Experts of a small language model.
Size: 14 layers, width 320, vocabulary 16342.
Training: a variant of SOAP for the experts, 271M tokens, 4553 steps.
Below are experts of layer 9 (counted from 0) of a mixture-of-experts language model. Rows are named router (the router's row for the expert), down (a neuron's output weights, with its number) and show model dimensions 120-159. Each number is 128 + 32 x the weight over its row's rms, rounded and kept within 0 to 255. Numbers have three digits each.
After each expert's rows: "raises" lists some tokens whose logits its average output raises strongly, later layers aside. This comes from a sample of Wikipedia text that the model never trained on.

# expert 14
router:097107113127156108168138105111207200095094147096080160099137095062156105134117111166070118130116056089120181089142121155
down0:180120166148112098094119143139103173131160126079080115168163124168133155154114130179165091103215147115176164129159075090
down1:150101112162103192131109197118086142108155164072104078115149146155087123118159069094149091121066091087178142145151106147
down2:143095145148175080070151090174124062154090123123101176125139137123133152076104168113110120088102103104128123134067140053
down3:111129132121090108119104096103183110183106159130118146120125138061161134082193172092150099139117151171132089149140135067
down4:142061118082191182126104119095131127130106047126146110133161195136124127159122136127122121163118133152125065121177131138
down5:070185219125103110078199105091159149122089157129111141133136175113114119112108181192127168121160154151167111161093160164
down6:147189085108082112136133118083126157087115119125093089172141129156101136107219124033097117109194098141088116162137098145
down7:119125057151141070148103198088056122097160170162109127130211193091088092158171124202112072194125152166146065168119093148
down8:101147098088137141110141075122064146142116127159160143182145109133117092159196133126151164083087077138163056137134104107
down9:076105143105147162128104115147129146157151102075079103100133133145166147123149181106122046206091153110076141124136159084
down10:142153095102119140152160078081116166113118173132159087088112171104088174174133047143121105147177133168208112160088109116
down11:122174138189043128142155217130112166121115132110106111138099100139081114139095111111128099084129131190093117092122164167
down12:102160137143153034151098078143159140066126109181051178135094073112115178069150083088115126068083146126165143133176099146
down13:112121095109139184115132113091104160100148153062185085080094150123088116110110142147158150107141101091107150120138125145
down14:095139113147073102130099080147176108083129148100078041165124107142128090119160144104141096142122120053133132120142156114
down15:186139096126117063151120113136170171093120162104118170125108135134105108114122175099144115139091129106073156113161091134
raises: "ade", "ade,", "ance"

# expert 19
router:048140099100127130122109100181106146127098119176079135104203075126149095153131074142135117101138148112085164126141123134
down0:151152149144089114141099139142082077153102090112149131192084139149100175087113148180122086169147102165160072123135125146
down1:094138128104159128089085135180095058102115084126125181147094123159098132191086120110163154187151141186088110123122171091
down2:145166171145195054066136125120173106096119115102147160175099155097163110048165099144207196104144076128080161139145139162
down3:094121138136150128160121124138137081170090154164154122140171160107120149117120140109151148119176095062143125138087126140
down4:152112132083121150112127081148091050075150157090077162082130049181161168142126132152152127142079140140164101105174134130
down5:055123119140141135147144083139147177123174135125124093113140097136165072108115152103133173119083161082109189069126138118
down6:108219148099093102134135176107118076163123091139132099071155158146066126070108125174161198140109108122104128120144188127
down7:148177153147167111111061133111090151082091163162096124087137174139111112116203092130139173140182130133103120089128094112
down8:146097115101108154113084148136105133129087128144116125124107120157111127140123128144128119118152136155037130107076081128
down9:115129185136101112102106100131140123149101127155166099123125099121150081143151117183127075106179120117184128135119146132
down10:182128123133153134132136087092137151141102159119103113156169120069183112150135122154158145165040140125166100105154092155
down11:222152063143071115097102125103136103138110136116115128140080126115138169119091140148188125138085127115091112141082165133
down12:082099124143174128092089087164117076074147058159149103112105137120127122086078094173113113173107149190162105117103165156
down13:139158190150158176095085126192143131132139120129112151125116097093108165120060132196148125127087145165147111094097169115
down14:088124111144112095156187130143145147076143173094100185147094096147194144133159162198076135109117139167140148132138101150
down15:100100104221151108129109117098141166157088120162136131157096098115121092126111111140191108178144121127107138163154105079
raises: " and", " of", " in", " with", " at", " or"

# expert 0
router:169149141180108138082113131156097163203177110101148158169149101103138164079124122170124141122169095090060132163113134108
down0:123095114118058136156152083155147139159152165102086145091112146146114199118134120124156115120084162147155127128175130182
down1:120180148199148119101116085195124151112170117165124107131143090134155142118118132126120104128063157123193107104091094130
down2:128140105111163168139132091154087132114200126086114169143058086120118133128089112181145067106121110093130189079170150169
down3:072134090136097095136159108087136194120124142082116141118116080092103131175116194112078146107106120122137116156111154153
down4:112151071060105137141085130129123115200091089127140139113143082112097144167101145135137116097119150108103105135131152129
down5:083098135090121124123078098121140171134060101128139164145146145176148122054141075087056125175143076100157098118181155114
down6:131168127107083098081147107127114104112157114141162109138161159105099172130111171069101118093144120059094147104198090086
down7:136086086109106121121150214131119167080083147119102128144109034089121152109065163074160178147136102130114086153123144126
down8:107130136090133142179149136144183125127119134148130127108119208125134136103147162115101162125132102160131138098119100152
down9:138109182106161117118093112102121201161090097157117127109141132175150214131171106166098125089101126108130140147130174097
down10:077120089145101143098120115098141108086153140083102075091098106095125164160143162137110203162072116091121081121118075136
down11:143132138117091078081135106069151171109128145161181143140135132154123150133159080166208063147069124096183127111162141187
down12:108149102154079177160180155154140074133142120097121102154130105081098097150175069098087120120128112155110126155092131173
down13:090147103148125071103163076182173089174096146171081129102142157157113144079129114081098110094110142131156188087161107083
down14:122100178121156156172056057139116091093092130110026131158128129214165074172144105176111111171152069035103170184129150172
down15:167089107189092106141111124095135138165149137109162055075144154093093094168109118143159141166106135092098050178119127061
raises: ";", " and", ",", "s.", "\n", "."

# expert 17
router:192152127143122117161189165165138037107130132122126116090136134047130159155123174174135116157091117194166080117107095095
down0:133128131089139140166135074199134166143130130184124172133176127185170091143037120137129130134079101123170153100153157123
down1:132125132108144095185076146130117110127181111101137131095077099141203145110121129105147100168128147139174037225172082080
down2:084103138149097088136107161161098165133131107138141171131146098111118114114124121138187124141109120103098137197107124124
down3:128129053148131150163146114099084114074142099075148132184161150085135100146138155152071112134102098118159058168115115113
down4:108147155119169109107090069135055136128137108114145103096118107156111060057120090063151163156089146090124144169137169109
down5:158126141153076148102107142157133061121133125229132132123115143126109091130138145172139131140189166181175161122118106157
down6:121182155079121102090108115124116156084134139102158131090152115110175125098111147171116115134206211093141089126149181128
down7:156187148163099111098138109112170098091165131155181073124117119129099103151147096173162177162105115121156139129125106134
down8:109165132050108139135090171111119107136179161113165198101134118119080172135127170128120137155128071121165140157122084110
down9:124185112093157153166140101172093149100150106125141101116116132141179122068171107086069105140122118116146149142137090097
down10:180085104189117096121187083115163138140156187140114174161143131131132161145118152116144149153156076089096108091126123060
down11:125161090108152180126139200217149128126141169096082085067124081090096120142094157130140087108159130106105106106109164143
down12:173122154086146150131111133087073098157175116124121151091129132094118118175170138159133104169082156200131159112120140115
down13:088112165129131183170154147100166115171136116102087182026109121141132104146085141123156068115093067214086135032109108093
down14:126107123155062071155114101171073168160142155130191140108165100158164107158093134079153138168139133157104147055131188090
down15:154153142102115096115156118046178136141133128124106139057074138167106169156160106119154170145146084129138152072114144146
raises: "um", "ig", "umb", "un", "ur"

# expert 24
router:118112130171141060127157145110113179145082171099118070063131142073121119103115167180118136114096128172146087147138149121
down0:117126082065104100107156116148097137173158152161191148088097188123100111124160080146124114107149133139101123187179137134
down1:122165127184118141109086168141068125140137130136113111139219157137114154094108128085148104107166124181154119113164124126
down2:161137156081101101147165148175156146092104133089165122052137122140140130090174144072134091137120142144171173183123124110
down3:179166088141113151114068100147191140123112095090139152071133103111108153094127151121129107147139214193160137143135214156
down4:098091128145114167150119127129123162144057120142134139000134155108137111106177125128133138101115153116102118186094121108
down5:120155106131101179151122151185084082101141151125177132199128173087151108116084114136190135134184105116124115121153070183
down6:086149108082119171077176115151131090096099159114134108186101105130106158154130117098136187150130118079167137079149146148
down7:160117170152095111134152181153102145149077150168117138085140170095110125134102181189137116150036128135143130119122168125
down8:157108146144088092128099168088171124120159196086163082065090083098098148145080155156138162104180140131086098101084108104
down9:104136114122085114128140095176174142158135132151065133131104164165135078110124108151119143141130118108143155053137116166
down10:064133139227100077114106127169086118174135131126099109149194100121195076137135157103126163123169132171121169133088095121
down11:097180149132154095065098177167145168165111158123106165105137105172026150118142125099081120187096136087114089169119093121
down12:152139126154112152115110121109087108152161123140150094108090101125116142095137127132086084175101144150136126121071129106
down13:086186117104128127133111129121124094118126136167185159130157140121132152143092103119122057175123133160084209100129107076
down14:090086116100139109124140178145147122138128120146157082128127088143137076035115172107135126101132155150107106164150151154
down15:216128165161128123148125081115102101119155074136108125093157194053141175129107127135122134132083099093137106138120142159
raises: "\n", " In", " The", " He", " It", " On"

# expert 20
router:134108185187096159133130114158069180117173067165129111077127080128116160110122146099092127111105105196097173122121139236
down0:141191177099103138115145110142109146092090092143131133114141135150128119132111124124143140154121162116119123146101141115
down1:125165171120156071117089150147172141140166135165129152156174146126164165115155163084069152094108117076120120122153108112
down2:124158153115176140097142145113142135126166069156137052169130158094094085150161089182165166106110114121093187127164141118
down3:120160153072074117187133150154157116165133106059111099103189153089170143125164145122159148083070135070114140165104104105
down4:078119175127155178143077169088195098089132101197151158169119134113131158144105136114126165149134110118099098129129136153
down5:105129166107181146127144191134138143154106142151110099132129090116139092089084166116135124106115159110141120071142173149
down6:152135083131134133112173139162101141152126128081137114090109144143123114169222107082125179197117124123141136160135163177
down7:149158166179145134126106171105156175138069094150148126142130123107080124074182178141133152068081102099104191140053076111
down8:079156085086125149138128152210102125120078161150114139113141090087128097143157141098175166204131118132107074167139099132
down9:160174174047087135157159088106148151099090058143124140123134108086131157171162185173093182178122092165167121182131122151
down10:182135119109162135091121071127147123155077087168060087119133155114079103163098132122148207104186116081087166110115121096
down11:112112156079159148143119164126140092089147174107112130134059164129159076108092129163149128122182068105173171165100190141
down12:131160088123109176068162068127116135139135152066113100172119168081150127119109105090147163101131139175163179158163117111
down13:093149109167084075130091069089131183177114119114126136126135159143151114178091198146138180061148189106083123096121187113
down14:068151095135105186136107127122143139172108097161089131102120130136163120086169106103145158112118130091157095137148115100
down15:092119161070117151098077124171124098085127169135090137098188134077122125080105139085092075121150090107094136162131141196
raises: " and", " from", "-", ",", " in", " or"

# expert 4
router:077104207138167148129048106082135070122192163094139108089153052124108143084137139123125124159149175155185116165096146123
down0:154164108179053131149152148131151146150112091122135135168123172054122141084102137149122114128120114156105153125116123170
down1:151172154102113127138170078128108108143110125139112130107126166146068114148088074174076148139179100163073139075123106125
down2:180118156107119098209131157073129103128091132082148104083154156146132137102101178122067126164120129169114124109194177126
down3:124108140128185134134202138180169168174119100121129155057144145119113117095192146160157128099145055141116091145154117086
down4:173121160208132138127138104120118107157168142062121145032129152122153087099139165124101069118097125137106112174095139108
down5:157137114124118143080148162168126117089167086163180133128175121110128126046092073125173145069121061086076142093171125120
down6:184097067148163068122107153117167119110160121096133152146091146159127107109112099142087156150137096101084154140083152137
down7:146120102156104105107073114092153110141127138103161129092152089129141148110166149105134076087047140094133123145092161087
down8:182151145110097161086154065086144064180148104108213122125121127098116103141103117163135129101142192134179132120094179167
down9:077143107139138165131093164112159120109115154163200081061097164120132197123119141118107147092107126135153084173159141164
down10:126181040053104183121157146130154081171129153119173120101129184144120168101133073148110146117150124114132161082099128086
down11:129088105155101140129151114157099116146076097085124114154106127174145139183137097130117135126106191133092093094129137128
down12:115133190129135144156099142112094135101107172104061123158105128139186175081142115067091136156131125046080146112134114169
down13:103148130107128119152133119192154076126105059173178161139165165129177135161107129104115115047137132113092112157119130127
down14:083133111052081139143162088110184146072152124156132199153128102110135113126105101115088113120094089169112148127130141142
down15:110116061092114158042139113168130090092143147169141093180131134100108119093109141106171164153114074065127109122149116125
raises: " and", " |", " (", " -", " =", ","

# expert 21
router:079083101100136109125140132107145122134113127102102158131082068061100146184132132152155090120116087118137092138155181164
down0:179138129146142103149132123121059168144131142153100124165072166105166135118108101176133078119102177104133107057105082119
down1:108103157107153135095127085101108150092122125169134158171124145121135156158113119117130140126072091121105153189174109108
down2:142160119102199102119090125143087107155145106143132116116118068075165152128113183101162134182140136170151109090079103121
down3:080083148136112076114136136147126089094108131113104142122154147126058124104118057185092119123139115148185131125158117134
down4:098137093129103137106138155117086135162113115092157043172085091152167121094135149105072105116045188097096119123156155098
down5:098103066184081098120215149076080070150140088108173096094120091124137102148085178098099152111141150161103129074151107091
down6:160140108118062140123151084161128175113117075127120137146111095088169105255128200122081124106137136169165139174161171091
down7:159093164170129150180142060127160161106129125108113132119083185132076086129103091129123155130096150135146167121140112153
down8:124157074080121107086156155098112149116135061151142114104154131089156159119146100183098143090110100115099080113128056118
down9:101147160090126124146079133149152108109114156133147092096122115103173022180053147154088111184150144167129166160091110087
down10:169106128116115162147100165123160180127144094141133065084166089117180134156107184078157103195115189133120079117121093127
down11:134107115114102089145147163122138131133112116121044135066083123104098131136091139111116135151091121143091160124094211139
down12:098188142125106075158149084152129108116144105137117160183123133104129154143092074154170127135151177107104154145179119100
down13:128155152141098147117175097117074101098101116137145158131165121150104092170194161193182099155160137078119082159066088109
down14:086126141148150062088100114099152102161136150177201144140106155157058163109103145099108181121136076046117122121099088106
down15:131132087119106116129101153103144148101172132135128079152172213096148132157147080097117125120181200158114143138094128130
raises: "\n", "-", "===", "In", "The", "=="